Experts of a small language model: 125M parameters.
Below are experts of layer 7 (counted from 0) of a mixture-of-experts language model. Rows are named router (the router's row for the expert) and show model dimensions 608-639. Each number is 200 + 30 x the weight over its row's rms, rounded and kept within 0 to 999.
After each expert's rows: "raises" lists some tokens whose logits its average output raises strongly, later layers aside; "gets" lists some tokens that make up at least twice as much of what it gets as of all text. This comes from a sample of Wikipedia text that the model never trained on. Tokens count by the router's weight.

# expert 63
router,219,210,209,173,257,197,186,192,216,229,245,225,192,145,194,218,150,229,207,222,215,231,226,259,207,255,184,208,149,178,164,166
raises: " the", " a", " that", " it", " an", " some"
gets: " as", " that", " In", "ing", "ed", " with"

# expert 21
router,263,210,175,191,256,182,160,196,189,208,186,211,232,207,215,227,166,200,190,223,192,216,212,293,164,189,227,179,217,183,140,199
raises: "r", "ll", " was", "aring", "nd", "il"
gets: " he", " He", " it", " she", " they", "ho"

# expert 8
router,223,200,202,197,217,216,200,200,172,191,228,239,198,187,185,229,180,195,187,197,247,198,231,168,176,202,241,156,210,241,200,143
raises: " the", " a", " this", " their", " his", " its"
gets: " in", " of", " for", " on", " at", " to"

# expert 46
router,222,148,189,176,239,246,206,185,217,233,252,170,229,151,191,204,212,217,173,151,213,186,169,189,185,211,204,177,187,207,197,139
raises: ",", " and", ".", " of", "-", " in"
gets: "ing", "ed", "ng", "g", "e", "ting"

# expert 31
router,276,165,211,217,223,175,184,217,141,167,199,162,175,169,193,256,165,222,232,175,192,219,157,226,258,215,208,178,163,203,209,120
raises: ",", ".", " (", " |", "\n", ";"
gets: " 1", " 2", "1", " 0", " 3", "2"

# expert 50
router,234,197,245,195,262,226,158,183,207,158,173,237,276,206,237,216,141,191,209,193,204,197,217,226,198,184,233,210,187,228,174,193
raises: "-", "  ", ",", ".", " by"
gets: "|", "-", " |", "  ", " •", " No"

# expert 36
router,239,231,238,176,224,219,214,226,142,246,209,200,243,191,239,249,102,178,217,170,213,195,196,177,241,242,183,192,157,230,153,133
raises: " |", "/", " of", " or", "\n", ","
gets: "  ", " the", "–", " +", " 0", " −"

# expert 16
router,208,151,210,203,140,183,205,152,212,203,197,166,262,197,213,242,180,227,204,197,215,251,164,225,249,186,212,210,186,203,183,213
raises: "-", "|", "In", "The", "Se", "="
gets: "\n", "\n\n", "  ", "=", "-", "\n "

# expert 60
router,200,174,188,260,205,207,173,216,191,203,196,225,224,177,225,242,138,243,236,199,243,241,152,265,247,205,202,216,184,245,167,155
raises: "\n\n", " In", " The", " He", " However", " This"
gets: ".", "\n\n", "=", "\"", "'", " \""

# expert 23
router,230,201,194,197,219,193,216,196,173,169,152,199,189,199,229,217,178,164,208,187,229,172,239,199,172,211,232,214,197,182,201,193
raises: "U", "E", "R", "N", "J", "V"
gets: "S", "M", "P", "D", "C", "A"

# expert 37
router,199,186,226,245,219,207,128,233,176,191,161,164,259,168,187,261,211,202,239,163,217,177,171,197,238,218,228,166,199,209,191,110
raises: " and", ",", " in", " by", ".", " to"
gets: " his", " a", "s", " her", " to", " he"

# expert 18
router,229,196,156,245,238,202,163,170,161,185,186,209,188,190,210,255,157,270,225,143,241,236,166,271,226,234,201,165,192,183,180,105
raises: ",", "–", ".", " of", "-", " in"
gets: " 2", " 1", " 3", "1", "2", " two"

# expert 47
router,230,240,172,211,236,190,202,220,219,226,241,198,216,179,207,201,158,219,218,231,220,216,187,180,211,208,237,208,199,214,180,154
raises: "\n", "\n\n", "  ", "-", " —", " V"
gets: " |", "|", ";", " /", " MPC", " information"

# expert 38
router,225,185,178,248,212,254,167,177,243,156,175,271,211,147,223,232,156,261,231,190,221,184,215,236,249,208,180,210,186,207,168,141
raises: "\n\n", " In", " The", " This", " On", " It"
gets: ".", " (", "{", "\n\n", "(", " $"

# expert 27
router,181,166,203,243,206,191,118,206,182,223,177,207,215,193,205,197,210,207,261,171,219,225,233,165,218,220,204,189,217,226,220,208
raises: "t", "s", "f", "c", "p", "ta"
gets: "-", "–", " \"", " (", "/", "\\"

# expert 51
router,175,210,178,198,181,187,201,175,197,197,203,171,228,187,206,214,193,228,225,226,209,222,191,216,250,207,171,195,152,210,187,205
raises: "=", "\n", "\n\n", " &", " |", "U"
gets: "=", "\n\n", "\n", " =", ".", " ("

# expert 10
router,243,214,231,206,220,181,183,201,146,254,156,171,189,163,172,236,184,227,188,174,258,204,192,196,220,175,248,162,191,229,161,146
raises: " and", " though", " including", " although"
gets: ",", " –", ";", " -", ":", " —"

# expert 4
router,214,192,155,210,231,223,169,215,207,208,151,187,189,212,208,211,169,220,219,195,250,201,221,141,218,217,242,181,162,201,183,168
raises: " and", " Di", " in"
gets: "=", "l", " University", "al", " College", " New"

# expert 40
router,287,165,223,194,169,189,153,242,235,154,165,266,171,197,221,250,160,218,229,225,223,201,209,206,223,222,227,168,203,224,145,211
raises: "\n\n", " In", " On", " This", "\n", " It"
gets: ".", "/", "\"", " .", "00", "S"

# expert 34
router,208,190,228,200,171,222,183,188,211,219,179,197,187,201,192,267,104,193,164,230,239,235,165,190,199,271,170,152,125,243,167,181
raises: ",", " in", " for", " and", ".", " with"
gets: "s", "es", "ers", "ies", " people", "ations"

# expert 6
router,185,233,188,220,211,216,213,200,201,218,238,215,188,200,210,224,170,217,221,182,193,174,198,239,264,205,241,205,173,158,163,134
raises: "  ", " 1", " 2", " 3", " 15", " 8"
gets: " |", "|", ";", ":", " /", " –"

# expert 5
router,233,221,196,224,183,249,138,202,224,155,223,249,197,183,216,248,183,244,197,179,207,199,179,222,220,201,175,218,194,180,197,136
raises: "Note", "R", "D", "F", "B", "19"
gets: " (", " was", "(", " =", "'", " is"

# expert 24
router,193,209,200,190,242,178,199,219,247,195,145,184,191,220,225,228,171,207,182,213,264,190,213,197,228,220,183,199,174,157,207,198
raises: "=", "\n\n", "\n"
gets: "=", " =", ":", "\n\n", " a", " Award"

# expert 12
router,247,252,208,204,212,195,195,213,203,182,183,182,185,165,229,238,150,225,198,158,225,163,151,196,216,193,234,202,173,179,199,112
raises: " in", " and", " (", " or"
gets: ":", ",", ")", " is", "born", "°"

# expert 52
router,252,236,199,192,236,207,229,241,228,184,222,181,189,209,259,192,168,253,263,216,195,209,206,198,219,234,246,187,146,252,241,161
raises: " (", ")", "-", ".", "\n", "\n\n"
gets: ":", ")", "–", "19", " 18", "18"

# expert 56
router,235,215,216,212,219,218,178,171,201,147,211,244,209,213,200,223,171,214,231,161,214,207,184,223,189,226,207,190,152,200,179,168
raises: ",", ".", " |", ";", ")", "^"
gets: ")", "\"", "%", "}", " 2015", " 2018"

# expert 35
router,239,163,195,225,201,230,188,172,213,210,206,240,233,186,261,253,180,189,186,238,230,184,182,268,201,184,208,181,146,251,137,208
raises: " |", " (", ";", ","
gets: "%", " 0", ".", "0", "9", "5"

# expert 48
router,206,213,192,205,193,174,169,256,217,198,231,238,180,198,206,209,159,215,224,217,237,215,187,244,231,213,271,214,202,203,184,130
raises: "\n", "  ", "\n\n", " 1", " 2", " 3"
gets: " |", "|", " on", ";", ":", " On"